{"n_experts": 80, "experts_per_token": 4, "balance_bias": true, "norm": "rmsnorm", "norm_eps": 1e-05, "init_std_down": 0.0, "doc_mask": true}
Below are experts of layer 5 (counted from 0) of a mixture-of-experts language model. Rows are named router (the router's row for the expert), down (a neuron's output weights, with its number) and show model dimensions 64-127. Each number is 128 + 32 x the weight over its row's rms, rounded and kept within 0 to 255.
Before each expert's rows: "raises" lists some tokens whose logits its average output raises strongly, later layers aside. This comes from a sample of Wikipedia text that the model never trained on.

# expert 60
raises: "–", ",", "%", "st", "th", "."
router [118 115 113 122  86 118 180 120  89 107 155 135 150 122 134  86  70 111 100 138 155 156 128 141 189 163 142 153 152  80 103 108 171  81 153 126 131 143 156 114 160 146 140 124 130  81 135 150  99  72 124  95 179 163 109 108 124 149 158  87 123 162 146 141]
down0 [ 91 157 190 184 130 147  85 144 147  99 136 101  91 148 137 100 181 188 110 101  67 119 126 126 120 102 114  98  84 102 130 115 166 132 206 150 138 115 102 158 101 171  90 131 112 125 174  81 140 153 147 106  78 117 117  66 156 161 118  80 158 215 118 151]
down1 [ 93 162 138 176 119  95 128  87  75 177 116 140 139 126 101 158 165 145 126 155  89  86 185 140 142 151 149 117 180 141 159 204 138 146 108 139 100 138 196 164 153 103 127 146 146 172 102 103 155 151 129 133 145 128 120 161 129 185 130 167 134 118 154 116]
down2 [ 98 143 156 123 157 140 119 108 138 120 162 112 128 143 147 100 117  97 115 126 110 107 157  81 132 218 105 126 148  62 108 170 111 143 103 114 118 125 145 107  98 129 140 131 144 137 133 128 173  69  97 112 157 143 134 104 154 127 189 127 167  61 130 110]
down3 [214 118 104 145 135 132  95 171 146 131  97 146 115 118  97 120 144 121 121 105 111 138 102 177 115 123 170 117 129 137 114 121 128 174 148 165  49 126 141 111 164 104 192 172 140 114 119 122  67 127 126 128 154 146  96 158 145  71 112 131 144 113  80 158]
down4 [ 57 173 194 113 120 126  96 123 158 162 117 106 101 100 117 120 140 137 108 105  89 103  74 179 117 102 104 133 150 112 165 214 165 108 137 111 132 127 111 170 138 112 182 143  88 144  97  97 149  75 150 115 122 156 121 137 199 109 169 165  58 174 153 147]
down5 [ 90 122 101 121 148 176 121 160 126 108 110  85 112 134  85 105 146 157 140 136 128  91 137 129 115 118 124 107 120  99 148 171  54 120 105 163 151 120 121 167 140 119 115 175 120 183 114 106  72 125 173 128 117 180 126 111 123 164 137 119  69 116 127  60]
down6 [126 108 128 117 107 152  40 152 103 158 108 152 167  96 128 115 123  93 130 113 120 102 146 153 156 160 125 111 127 155 140 115 108 194 180 194  68 119 134 182 110 140 205 117 150 137  76 120 137 158 107 110 116 178 154 172 135 149 140 124 138 129 154 176]
down7 [156 170 166 148  79  97 116  98 136  90  94 143 140 130 141 145 170 138 109  96 150 151  86 150 139 147 186 132 171 104 102  67 101 179 161 103 127 153 154 143 151 157 176 174 137 141  99 173  97 126 128  63 172 143 157 158 107 163 158 205 100 170 104 149]
down8 [123 134 140 103 130 115 130 105 170 104 127 160  99  54 130 168 172 139 170 127 138 139 153  93 110 167  98 149  57  89 152 102 127 107 194 111 134 136 122 198  72  98  88  95 115 100 163 136 136  66 149  87 128 111 114 125 142 106 125 157 120 183 172 141]
down9 [ 74  25 114 132 108 121 119 182 142 109 107 100 119 159 175  94 157  61 165 119 137 183 128 107 100  79  75 126 120 128 138 109 103 124 112 120 121 129 128  63 155  93  89  90 127  88 144 110  65 208  79  94 122 164 124 122 167 119 120  88 113 128 160 115]
down10 [ 80 144 125 128 134 198 109 113 109 136 153 138 143 123 153 104 141 202 113 126 141  86 126  92  96 176 116 112 128 103 170 124 140 109 133 177  79 152 124 190 141 165 225 127  89 134 104 123 185 120 150 111 118 173 137  77 126 126 181 117 133  77 160 101]
down11 [170 130 126 194 109 142 130 146 139 144 137 122 101 190 133 101 137 100 139 128 109 182 119  98 159 175 134 135 159 114 113 153 103 119 112 102 171 132 137 169  89  93 146 136 172 126 117 140 129  98 102 176 190  72 138 103 112  86 118  75 144 151 136 148]
down12 [112 107 133 100 156 166  99 113 124 178  85 104 211  39 103 118 114 134 114 147 121 144  67 185 126 131  82 158  91 133  58 131 130 172 120 111 111 101 103 108 109  96 176 176 118  80 126  76 143 169 144 115 178 126 109 125 145 144  89 113 173  57 120  81]
down13 [116 145  97  70 128 104 115 155  97 172 139 164 142 111 133  40 123 108 112 138 129 148 116 112 129 176 149 140 158  87 103 163 107  83 103 180 154  75 133 121 152  23 153 119  91 104 191  92 177 110 117  92 122 141 115 108 127 176 185  94 146 157 129 171]
down14 [130  70 143  52 155 117 109 114 130 132 125 107 132  72  80  60 144 122 117 129 133 183 144  63 131 102 116 114 112 125 155 134  98  88 153  78 106 134  92 113  83 127 142  72 116 110 153 139 162 107 142 169  88 162  90 132 134 131 120 178 113  94 168  99]
down15 [108 149 156 105 127 160 163 106 125  86 136 155 115 164  51 168 106 153 154  72 135 161 121 155  75 120 197 147 148 101 167  69 135 104 106  48 161 177 130 123  96  93  84 127 183 104 158 181 122  94  95 150 153 167  99  90  68 128 106 124 143 140  93 172]
down16 [ 62 111  97 139 192 138 132 138 151 132 118  65 129 165 104 145 137 191 167 145  82 134 174  67 113  94  95 138 139 102  96 160 142 113 137 126 142 181 135 139 100 173  84 137 122 115  76 104 123 151 127 156  56 141 184 162 171 151 114 140  89  95 175 115]
down17 [137 107  96  95 145 143 160 118  91 111 164 131 168  84 134 111 128 144 135  89 116 148  69 134 114 193  94 137  98 154  76  78  77 234 147 155  63  52  73 144 126 135 170  90 120 115 158 109 118 102 144 126 191 116 103 139 138 174 134 106 101 104 129 118]
down18 [161 104 109  82 118 159  76 110 118  81  89 118 153 141 110 183 128  70 154 117 117 152  91 121 172  89 186 137 151 166 129 141 160 124 170 151 153 109 142 108 109 105 143 126 148 123  91 133  81 161 143 142 176  39 140 109 127 134 138 166 117  96 124 131]
down19 [194 163 130 162 177 110 125 184 111 127 119  77 110  99 133 149 188 107 181 145 104 131 113 176 144  50 164 149 138  97 120 100 140 142  99  40 127  96  99 149 115 129 172 121 118 155 106  85 154 164 137 116 153 120 113 120 107 112 123  90 134 123 136 122]
down20 [111  75 203 135 140 117 161 137  57 127 113 154 176 151 103 100 129  55 161 150 196 136  94 115 169 149 153 129 134  94 155 124 110 116 123 128 150 124 120 152 110 142 133  96  79 107 114 183  87 120 170 161 195 215 119  97 105 142 109 110 123 144 134  99]
down21 [103  84 202 117 151 160 113 119  82  77 112 163 166 113 193 129 131 117 136 103 115  82 100 155 110 122 156 115 116 151 113  96 127  67 131 136 177 115 119 116 108 196 122  96 131 120 148 114 125 136 180 231 117 101 115 136 174 113 109  92 142  89 132  86]
down22 [150 123  87 151 143 149  59 143  99 109 120  73  71 151 119 111 144 156  77  88 107 147 149  93 128 144 158 120 110 147 164 154 143 121 138 117 142 192 196 144 105 117 119 112 107  95 156  78 135 139  90 122 134  62  88 115 158 117 171  77 135 110 119 103]
down23 [169 203 146 154 142 152 115 123 120 154 103 159 113 158  51 112 120 119  58 147 139 129  89 190 135 205 102 160 165 114  89 121  93 192 135  81 225 117 124 187 130 139 142 122 104 176 162 192 160 141 114 106 141 111 120 139 110 126  74 109 146 142  60 140]
down24 [136 172 133 124 148 119 133 177 132 163 134  83 145 190 110 132 134 160  99 152 131 110  92 114 164  93 102 167 157 161  98  84 178 142  85 114 132 115  80  91 133 133 104 167 123 145 134 120 117 159 103 107  67 164 152 146 157 106 141  16 163 107  92 131]
down25 [118  82  34 155 127 122 159 119 172 106 134 159 117 152 151 112 131 143 156 153 160 108 124  66  82 155 146 123 142 152 118 149 114 119  76 152 110 147 115 107 115 131 167 127 128 112 128 161 141 125 141  99  74 112 142 149 125 175 112  56 151  71 144  97]
down26 [ 97 105 138 196 124 129 146 190  97 117 133 125 143 171 121 189 160 169 153 152 142 107 115 121  96  59  91 141 138 169 139 108  86 116  93 139 163 138 135 147 103 124 101 157  69 216 110 142 101 139 176 135  98 175 154 134 138 148  97 126  66  71 143  91]
down27 [161 104 108 168 144 142 116  91  99  91 126  94 140 173 164 120 155  87 156 142 194 157 121  99 111 124  56 138 124 164  92 108  98 104 116 159 135 114 109  34 108 149 147 139 154 124 133 138 133 160 148 189 109 134 230  78  97  99 132 142 169  81 102 135]
down28 [143 173  88 103 114 148 137 121 112 177 120 174 154 169  84 142 115 106 174 113 114 111 144  90 164 101 119 150  90 156  87 122 122 161 109 143 175 158 113  93 171 201 170 149 141 108  93 186  93 165  68 131 160  88 179 137 130 148 134 137 177 161 162 138]
down29 [119 125 145 119 126  76 102 145 141 104 126 168 126 122 110 159  69 153 123 124 139 122 167  96 136 151 183 152 206  89 144  98 122  54 116 143 130 139 110  97 110  73  81 130 188 145 121 130  88 111 144 136  42 102 106 133 150 125  76 156 162 147 118 130]
down30 [145  88  38 119 145  91 155  56 140  83 126 107 146 103 160 109 106 100 111 149 150 192 168  86 173 174 148 125  86 143 149 145 138 127 115 135 147 122 189  94 137 105 192 163 119 140 151 135 179 160 106 150 145 168 164 166 110 136 163 102 102 120 166 136]
down31 [165 110 217  99  99  75 132 127 167 139  93 139  87  76 104  95 161 149 153 164 136  62 101 171  76  89 128 109 152  50  80 127  89 140 124 126 118 152 162 159 149 157 109 162  94 126 181 100  73 118 174  63 197 134  88 186  88 141  93 145  97 111  98 149]

# expert 20
raises: ";", " a", " up"
router [ 96 123  96 112 190 124 182 183 128 144 163 135 157 131 110 120 104 127  69 160 146 110  92 132 157  96  64 150 129  77 119 118 135 100 136 113 114 113 112 147 105 183 177 105 128 162 155 169 156  70 173 183 174  99 109 115 166 140  78  50 109 182 108 140]
down0 [178 142  88 176 136 109 109 150 122 133 105 113 133 182 117  96  94 190 109 157 166 124 109 120 216  97 103  74 135 137 168  69 141 101 108 128 106 109  93 166  99 114  86 146 170 119  48 140 135 128 121 170 124  94 115  88  80  69 109 206 168 123 104 141]
down1 [136 112 150 163 110  63 165 172 123 191 138 136  90 126 135 139 101 128 188 148 109 155 168 114 144  88 104 107 127 141 126 140 156 106  98 130 187 176 128 178 114 116 102 107 121  99 147  97 151  94 106 135 111 103 158 149 135 196 153 131 141 158 161 170]
down2 [163 111 140 140 162  96 164  77 129 143 102 161 131 163 146 165 135  98 131 149 127 137 114 156 136 146  72 125 146 110 179  71 156 169 139 142 149 106 146 197 146 128 103 154 139 137  69 147 108 109 166 174 108 113  66 153 126  91  93  99  92 169 146 206]
down3 [134  98 108 198 123  85 153  95 102 153  98  97 126 128 110 104 130 153 110 160 112 131 122 109 137  97  98 143  77 192 113 153 148 102  69 139 197  64 106  87 140  97 102 120 143 145 184 117 215 148  97 140 196 145 128 174 145 171 134 141 139 114  95 124]
down4 [114 182 163 116 165 199 127 125 142  94 116 144 116 153 130 177 146 150 130  77 143 115 165 135 121 137 159 129  92 132 124 145 133  66 134 142 205 101 120 137  83  95 124 140 133  90 141 173 133 169  23  83 160 121 114 155 120  95  99 164 124 149  52 165]
down5 [148  75 104  79 146 129 152  90 145 154 207 141 138 135 173  87 140 185  91 129 126  82 191  92 107 143 121 106 115 154  95 148 170 142 174 113 122 130 128 105 124  95 144 116  94 116 113 159  90 113 148 138 112 108 132 136 131  96  88  86 116  79 111 110]
down6 [100 113 123 190 121 117  66 139 117 112 142 136 115 118  72 177 159  90 109 118 135 113 103 130 136 161 111 114 138 151  96 119 155 132 102 145 152 110 106  89 124 162  88 158 187  73 103 144 112 151 140  91 114 169 140 103 143 201 107 104  80 143 180 204]
down7 [125 124 185 105 119 139 118 118 153 193 139 118  95 168 152 117  88 180 104 142 174 143  85 106 138 173  80 147 144  80 134 140 181 153 119 178 154  73 131 149  77 136 137 201 141 116 128 127 122 114  77 183 161  91 110  77 153 163  76 121  98 167 155 117]
down8 [ 69 145  83 151 175 110 206 143 139 147 151 139  95 203 137  68  86 183 114 137 173 167 128  78 176 107  61 124 122 152 129 135 105  67 144 160 150 134 174  92 162 149 178 135  91 192 150 146 139 129 182 172 118 165  81 127 155 151 104 130 120 111  56  83]
down9 [151 150 116 160 108 117 139 140 126 104  67  97 137 132  98 100 165 122 141 114 154 104 165 126 106 100  77 122  87  84  83  56 141 106 144  56 114 118 149 130 168 115  86 138 151 158 158 107 148 136 134 146 129 144  35 109 141 118 169 161 143 115 106  95]
down10 [100 150 105 133 100 139  85 115 102  97 106 147 133 137 156 154 158 143  90 134 110 143 101 168 169 175 147 102 133  88 101 159 161 162 141  90  72 148  95 106 186 178  74 168 163  93  97 121 129 111  63  93 148 136 104 119 177 187 105 140 127 103 101  85]
down11 [125  84 189 112 103  62 138 136 121 205 143  64 138 136  95 155 136 104 119 141 134 161  62 154  66 129 137 126 135 111 127 103 153 132 122 151 133 220 119 181 106 112 100 144 148 144 102 131 135  93 167 151 143 134 132 115 158 161 117 149 115 109 142 143]
down12 [240  89 133 103 153  74 105 115 198 131 120  98 122 105 128 145 150 142 159  91  73 133 113 103  94 179 156  95 180  97 131 115 101 114  70  87 121 128 168 129 132 148 122 169  65 184  95 169  90 121 160 145 184 111 106 146 128 116 117 119 143  22 190  82]
down13 [150 161 164 104 140 124 160  72 139 155 104 119 137 166 136  79 114 172 134 129 150 166 109 153  84  85  55 132 138 140 111 157 169 150 133 153 162  76 128  87  81 139 121 176 138 127 120 148  91 187 179  97 136 172 141 199 129 142 102  98 117  78  98 129]
down14 [141 105 149 166 139 197 130  96 106 157 130 101 134  88 105 114 166 121 102 105 107 115 101 103 132 165 126 143  66 143 175  84 122 139 164 107 104 108 147 149 113 102 151  93 140 136 134 105 150 165 115 129 159  75  79 103 106  46 109 138 113 147 115 145]
down15 [123 118 137 137 149 131  91 166 154 114 128 110 168 108  83  54 117 182 117 148 126  83 112 100 200 184 128 151 149 103 133 117 172  83 116 133  68 123 124 130 159 104 151  94 187 114 174 114  87 126 162  93 138 137  85 145 181 146 159 111 134  94  83 135]
down16 [124 135 180 178 132  97 176 119 204 136 162 133 160  94 150 132 120 150 132 179 102 163 146 174 160 118 165 196 134 102 172 147 147 206 117 118 134 116  51 138 130 111 169 105 117 126 133 115 124 139  95 135 117 126 141 110 120 143 130 143  78 164 131 150]
down17 [134  54 139  98 155  90 143 139 154  93 102 116  98  85 107 156 160 147  71 108  97  96 161  89 171 173 130 108 146 138 180 183  91  97  68 109 164 111 160 150 125 165 176 181 150 192 111 123 169 133 149 170 137 120 161  98 141  96 121 133 113 111 128 115]
down18 [158 146 203  98 133 154  94  84 113 138 137 155 131 112 135 144  90 160 154  95 122 121 130 152 168 106 138  44 147 129 117  62 120 126 152 146  94 150 163 145  81 121  96 195 164 100 109 138  98 186  26 132 119 199 100 155 196  97 179 134  98 116  92 101]
down19 [130 179 106  76 138 147 125  59 113  89  98 115 130 106 115  86 156 140 121 160  85 161  90 118 115 143 168 119  99 170 134 101 103 111 177  99 105 160  77 125 125 130 111 122 137 155 136 138 188 155 205 163 130 126 132 109 124 114 182 155 208 162 114 173]
down20 [141  46 160 129 154 154  78 169  94 112 122 104 150  85 150 170 109  69 126 140 150 132 111 128 105 117 140 102 112 123 106 124 105 118 147 116  84 152 139 132 115 152 115 137 152 134 137 136 144 109  66 114 105 175 132 117 154 125 153  99 151 120 156  85]
down21 [131 122 127  87 102 131 109 148  94 120 150 156  65 129 129 137 107  97 141 155 131 131 103 133 165  94 134 125 125 135  96 100 162 103 142  90 141 128 136 117 155 157  85 122 120 170 133 106  93 143 154 127 122 188 125 120 123 159  91  97 113 102  98  55]
down22 [167  42 109  54 129 132 177 110 147  68 130 110 173 133 114 167 125 156  97 104 145 118 115  81 111 153 152  78 183 159 181  93 160 116 111 103 129 108  71 131 146 145  86 152 104 131 163 121 151 186 175 177 130  97  89 174 120 148 101 178 127  99  72 143]
down23 [131 155  82 106 190 116 122 103 126 141  90 121  92 155 109 133 133 111 139 114  99 146 110 196 132 158 172 137 158 130 140  85 139 105 161 104  76 135  87 129 107 179 153 180 107 130 124  80 135 117  79 174 116  80 144 122 118 147  79  82 147 129 107 124]
down24 [151 175 101 134 120 145 122  93 129 176 158 129 128 123 126 138 127 169 164 136 123 145 147 107 105  93 117 131  84 122 155 128 139 158 120 156  83 164  84 130 176 101 121 114 109 118  88 153 121 119 143  63 135  77 204 143 103 125 140 169 168 158 192 124]
down25 [119 117 120  98 136  95  48 190 164 172 165 136 122 104 167 158 121 212 120 132 222 158 130 124 123 198 161 110 106 115 133 102 198 113 149 156  94 124  85 175 167 140  90 129  98 108 103 134 105  98 135 134 128  93 171  87 123 137 153 101 158 146 120 182]
down26 [107 182 103  80 109 125 178 133 177 141 159 122 120 127 174 143 142 150 115 153 143 124  73 166 127 119 111 106 156 165 142 113 160 109 109 124 120 115 109 195 156 146 155  97 148 131 121 108 168 158  71 106 145 140 152 117  99 148 125 131  98 121 116 133]
down27 [153 141 117  52 119  92 141  79 147 153 120 163 144  96 108 115 142 172  70 143  69 146 169 112 104 145 138 161 162 137 159 102 137 137 146 130 136 129 137 180 120 145 165  92 135 121 149 171 181 149 145  99 125  50  95 136 169  85 121 139 160 111  87  74]
down28 [111 130 112 114  86 124 162  96 116 137 105 120  81 238 118 127  92 121 141 136 151 132 151 130 106  84 159  96 161 165  94 108  94 120 145  59 164 121 129 189  68 127 166 178 107  72 126  91 117 111  97 108 113 126 123 113  87  38  58 145 152 106 109 211]
down29 [139 125 170 153 145 158 138 174 109 102 148 166  78  93  98  82 163  94 117 121 146 166 182 100 143 114  92 144 110  89  83 138 134 170 154 131 173 107 148 155 183 131 127 160  91 115 162 196 173 131 129  89 145 165  96  98 127 219 108 144  84 149 192 102]
down30 [ 66 167 141  84 138 117 166 118 157 152 130 112 104 219 121  86 158 182 146 103 122 145 138 112 132  78 130 125  89 130 105 118 144 115 160 174 127 121  88 170 154 120 153 124 103 162 143  95 178 133 149 148  64 196 135  96 134 129 125 132 177 128 123  83]
down31 [ 23 127 124 139 130 132 108 117 176  78 138 153  79  89  82 125 142 109  65 143 135 135 106 180 128 116 139 121 125 140 114 146 125 131 210 116  89 174 140 184 153 163 119 126 115 147 138 102 121  84 162 180  76 113 163 133  71 165 120 144 178  95 114 103]

# expert 22
raises: "\"", ",", " and", ":"
router [144  89 122 149  97 116 223 129 144  69 231 137 146 122 144 177  82 160 114 134 118 110 145 110  87 105  95 166 136  65 133 153 247 162 172  93 144 147 159 123 156 153 155 150 104 137  75 152 126 106 129 129 139  72 144  96 156 117 145  76 125 172 169 112]
down0 [116 111 122 125  94  65 186 115 174  91 114 111  90  77 122 117 115 183 110 122 178 136 170  97 137 151  95 141  65 125 101 139 144 107  93 187 117 111 124 147 111 144 103 183 102 128 125 152 134 134 106 126 135 146 115 157 126  69 111 192  88 139 131 107]
down1 [154 107 105 101 137  98  98 182 151 128 107 150 127 127  80 145 121 115 147 140 102 104 121  95 128 171 124 139 146 168 160 155 101 108 125 149 147 162 145 176 118 186  58 157 154 131 139 162 136 141 129 123  90 131 170 174 131 188 115  70 177 130 159  81]
down2 [122 176 117  97 101 146 103 118 162  88 179 139 128 113 148 128 152 135 120  80 171 117 138 118 182 129 193 125 101  90 159 110 160  80 143 132 101 119 137 126 137 143 167 121 148  58  57 100 107 172 112 149 135 126 173 108 180 127 134 120 140 142 159 100]
down3 [133  90  98 195  96  77 136 112  82 145 149 143  94 145  68 150 121 149 101 138 104 128 191 157 166 131 192 114 106 107 151 146 141  79 127 108 102 139 138  92 153 185 123  96 178 127 112 141  84 103 110 139 148 117 126  77  79 129 141 129 142 133 131 101]
down4 [155  90 157 207 162  95 116 185 130 125 127 191 101 145 160 103  61 114 105 135 132 197 133 132 107  99 126 117 172 151 104 101  95 114  95 120 117  77  89 126 144 143 140  93 115 102 131 135 179 128 155 114 142  94  87  70 139 123 124 181 132  74 145  72]
down5 [150 136 132 145 143 158  89 108 133 111 150 130 170 134  92 170 113 120 157 155  90 100 170 178 145 147 136 147 108 132 141 128 107  65 129 113 105  85 133 115 159  73 109 125 117 105 102 127 150  77 134 147  72 147 176 165 120 143 120 100 141 112 107  66]
down6 [193  90 118 129 136 120 190 156  92 138 130 143 117 124 132 166  80  74 112 180 154 123 117 152  99 173 147 136  88 118 135  89  41 129 166 118 141 117 121 125 115 143 139 122 149 164 118 126 154 148 117 146 128  73 157 132 175  48 171 117 166 146 144 169]
down7 [124 140  87 124 124 106 189  81 184  89 155 103 161 148 138 152 141  82 187  98 130  50 121 144 193 146 131 155 153 130  84 134 166 178 112 158 189 183 103 104 112  79 164 165 123 177 124 161 132 145 121 180  61  88 100  74 120 130 148 122 121 132 180 122]
down8 [162 174 120 199 137 104 161  76 144 138 145 135 141  83 132 142 101  46  98 142 152 120 110 150 137 126 114 159 129  78 136 126 143 123 142 100 133 127 152 112 100 159 158 131 159 123 143 143 108 100 122  90  72  70  69 144 116 114 128 170 153  75 189 110]
down9 [ 98 188 173 156 137 138 115 187 131 156 156 184 151 145 127 127 125 119 121  80 148 114 127  64  78 147  62 149 174 134 134  95 143 165  93 186 160 130 163 184  89 154 158 124 139 167  92 147  94 107 151 132 116 163 104 196 157 171  89 118 123 165 118  98]
down10 [204 115  50 174 153 212 159  77  89  82 110 121  89 185 154  96 167 159 146  47  70 181 117  53 127 126 139  97 101 151 131  66  94 146 120 151 113 175  97 195 107 140 188 140 147 133 127 127  81 161  68 139 151 103 123 129 103 111  94 139  85 127 141 103]
down11 [185 181 144 137 174 172 126 101 170  81 165 185 144  99 131 127 130 143 166 172 146  38  75 122 169 121 157 175 175  75 123 148 204 141 147 107 130 116 163 232 139 117 158 135 122  79 137 153 144 138 184 111 128 131 125 104 129 107 154 133 154 152 122 119]
down12 [117 114 149 109 152 104 122 128 132 148 184 120 107 133 110  60 123 103 164 158 120 109 135 105 107 180 117 160 160 136 158 162  98 146 136 105 125 109  97  99 152  74  88 156 133 128 128 134 124 149  65 123 193 170  88 122  63 119 149 134 129  52 142 141]
down13 [142 138 135  91 169 168 104  78 135 119 107 120 148 141 138 133 104 148 142 104 169 115 159 106 214 107 108 101 133 125  76 127 114 103 173 151 138 124  90  90 150 126 110 144 135 165 177 125 163  82 152 123  89 141 130 116 152 136  85 131 118  73 161  53]
down14 [140  84 111 116 162 112  98 151 158  92  71 153 152 176 151  97 112 167 164  71 117 160 157 124 126  76 110 105 148 123 154 149  72 116 168  84 123  63 159 133 105 134  90 119 117 105 132 141 109 107 135 138 222 108  71 174 159 146  93 106 140 102 125 114]
down15 [154 161 149 168  94 136  85  87 177  76 134  97  99 129 137 151 151 161 143 155 158 151 103 108  79 146 143 171 210  97 154 109 152  74  61 115 128 209 180 151 121 114 167 158 119  95  92  96  91  87 151 113 136 123 133 187 153 157 138 113 148  92 150 137]
down16 [ 98 106 110 146  92 136 120 135 118 135 123 170 128 160  89 166 109 133  81 138 113 101  61 116 174  85 102 164 100 113 161 136 123  98  87 149 151 162 124 152 108 140  67 101 141 132 134 149 157 115 136 126 131 116 132 107 156  68 130 152 185 126 165 140]
down17 [180  71 149 128  99 104 141 100 119 199  93 143  98 152 124 116 105 124  84  95 130 169 111 153  96 123 137  98 169 113 159 127 112 115 112 103  90 141 182 112 147  87 158 128 122 117 127 153 166 156 103 124 119 115  92 147  77 133  99 169 115 111 153 120]
down18 [ 52  71 105  29  81 162 149  51 115 133 132 123 135 109 121  95 102 102 139 151 138 169 117 117 131 143 100 124 161 114 117 126 167 115 112 123 172 111  97 110 126 135  92 125 127 202  79 110 157 150 154 128 165 151 152  70 152  94 142 101 165  84  98 126]
down19 [159 151 111 203  72 137 137 124  72 111 137 148 108 119 120 153 107 147 133 103 169 124 109 151 110 121 157 178 136 142  85  89 129 125  99  79 164 100 178 139 149 124 148 123 144 151 113 158 148 148 114  74 198 106 143 109 101  94 122 137 144 105 149 137]
down20 [122 176 157 132  86 120 146 172 142 126 147  94  94  97 101 124 197 139 182 132 140 101 138 127 134  93 110 141  78 113 170 114 134  71  56 167 129 124 110 149 123  91  84  45 119  99 138 144  99 109 198 165 117 149 119 153 144 103 148 129  82 129 150 149]
down21 [157 188 181 155  81 104 109 170 158 113 223 161 104  75 171 103 165 147  92 162 101 192  84 100 167 132 115  81 137 123 161 150 145 155 115 162 139 132 139 141 138 167 203 160 151  76 113 110 122 138  50 100 156 112 161 104 123 113 176 158  98 164 134 159]
down22 [ 47 180 152  84 163 135  82 213 146  98 125 169 113 128 125 113 174 126  92 102 109 173  75  47 143 171 131 112  71 111 133 122 112 102 148 156 151 152 153 131 152 173 119  88 125 148 109 165 158 135 119 135 114 131 137 131 148 148 122 124 117  96 129 114]
down23 [119 100 126 120  53  99 132  81 159 101 139 197 136 159 177 119  84 124 133 122 133 130  65  66 142 130  99 150 122  88 125 134 129 161 150 213 114 169 183 121  79 158  97 139  89 103  55 172 125 133 125 165 127 160 160 141 131 195 112 120 134 107 181 134]
down24 [128 131 137 100 125 154 130 141 130  91  95 120  98  96 118  59 153 160 141 144 142 183 121 122 109 102 103 158  93 139 124 120 114  95 152 126 148 117 155 155 101 164  99  81 123 124 188 124 124 145 176 159 194 113  75 127 129  83 131 164 155 134 133 116]
down25 [130 141  69 122 114 170 147 106  56 121 137 176 123 148 123 130 173 127 153 131 131 105  92 111  77 117 161 173 175 148 171 130 108 179 129 168 100 142 157  83 173 178 139 163 173 176 115 133 100 198 132 144 112  64 110  77 148 145  79 121 165 171 139 154]
down26 [125 166 110 134 183 105 159 146 142 129 152 121 139 124  89 142 130  49  99 230 141  87 156 169  98 120 108 126 114 164  72  82 152 143 128 109  46 121  65 123  89 159 122  94 160 114  98 133 165 140 175 149 141  61 132 101 133  81 181  97 185 109 110 158]
down27 [ 94 111 130 158 153 168  72 109  81 140 133 116 113 141  78 133 133 149 126  93 172 114 127 136 138 159 150  49 255 106 144 150 192 135 102 142  94 139 133 150 144 107  95 151 129 186 178  96 137  62 128 116 144 121  85 149 121 152 121 111 100 141 131 144]
down28 [124 124 142 129  95 119 125 137 150 146 143 121 151 160 100  84 171 134  84  84 142 121 130  95 130 153 158 125 124 126 150 119 148 115 114 155 154 163 121 173 107 136 133 175  77 104 103 163 147 167  87 149 114 119  98  74 166 183 142  62  96 133 155 144]
down29 [117 112 195 120  69 134 114 124 176  92 147 121 108 149 211  96 153 151 144 198 157 133 134 137 166 142 105 117  77 168 155 182 131 121 104 133 125 114 189  54 134 133 120 164 144 110 179 118 151 178 110 127 150 136 134 158 166 112 130 171 116 153 107 142]
down30 [109 135  87 105 100 178 112 134 125 145 129  68 109  99 172 138 157 144 137  81  85 152  95  99 142  84 165 128 123 204 131 182 103 127 140 121 137 134 131 121 118 153 124  86 120 132  53 126 143 132 126 113 114 114 149 146 196 135  99 149 151  83 157 140]
down31 [122  99 134 144 101 142 129 201  84  97 130 139 134 130  78 160 168 176 133 104 186  85  67 172 166 127 119 153  58 146 128 142 102 150  74 157 157 104 105 169  52 143 138  76  96 151 182  86 180  81 121 143  95 161 138 186  48 120 134 105 129 162 160 128]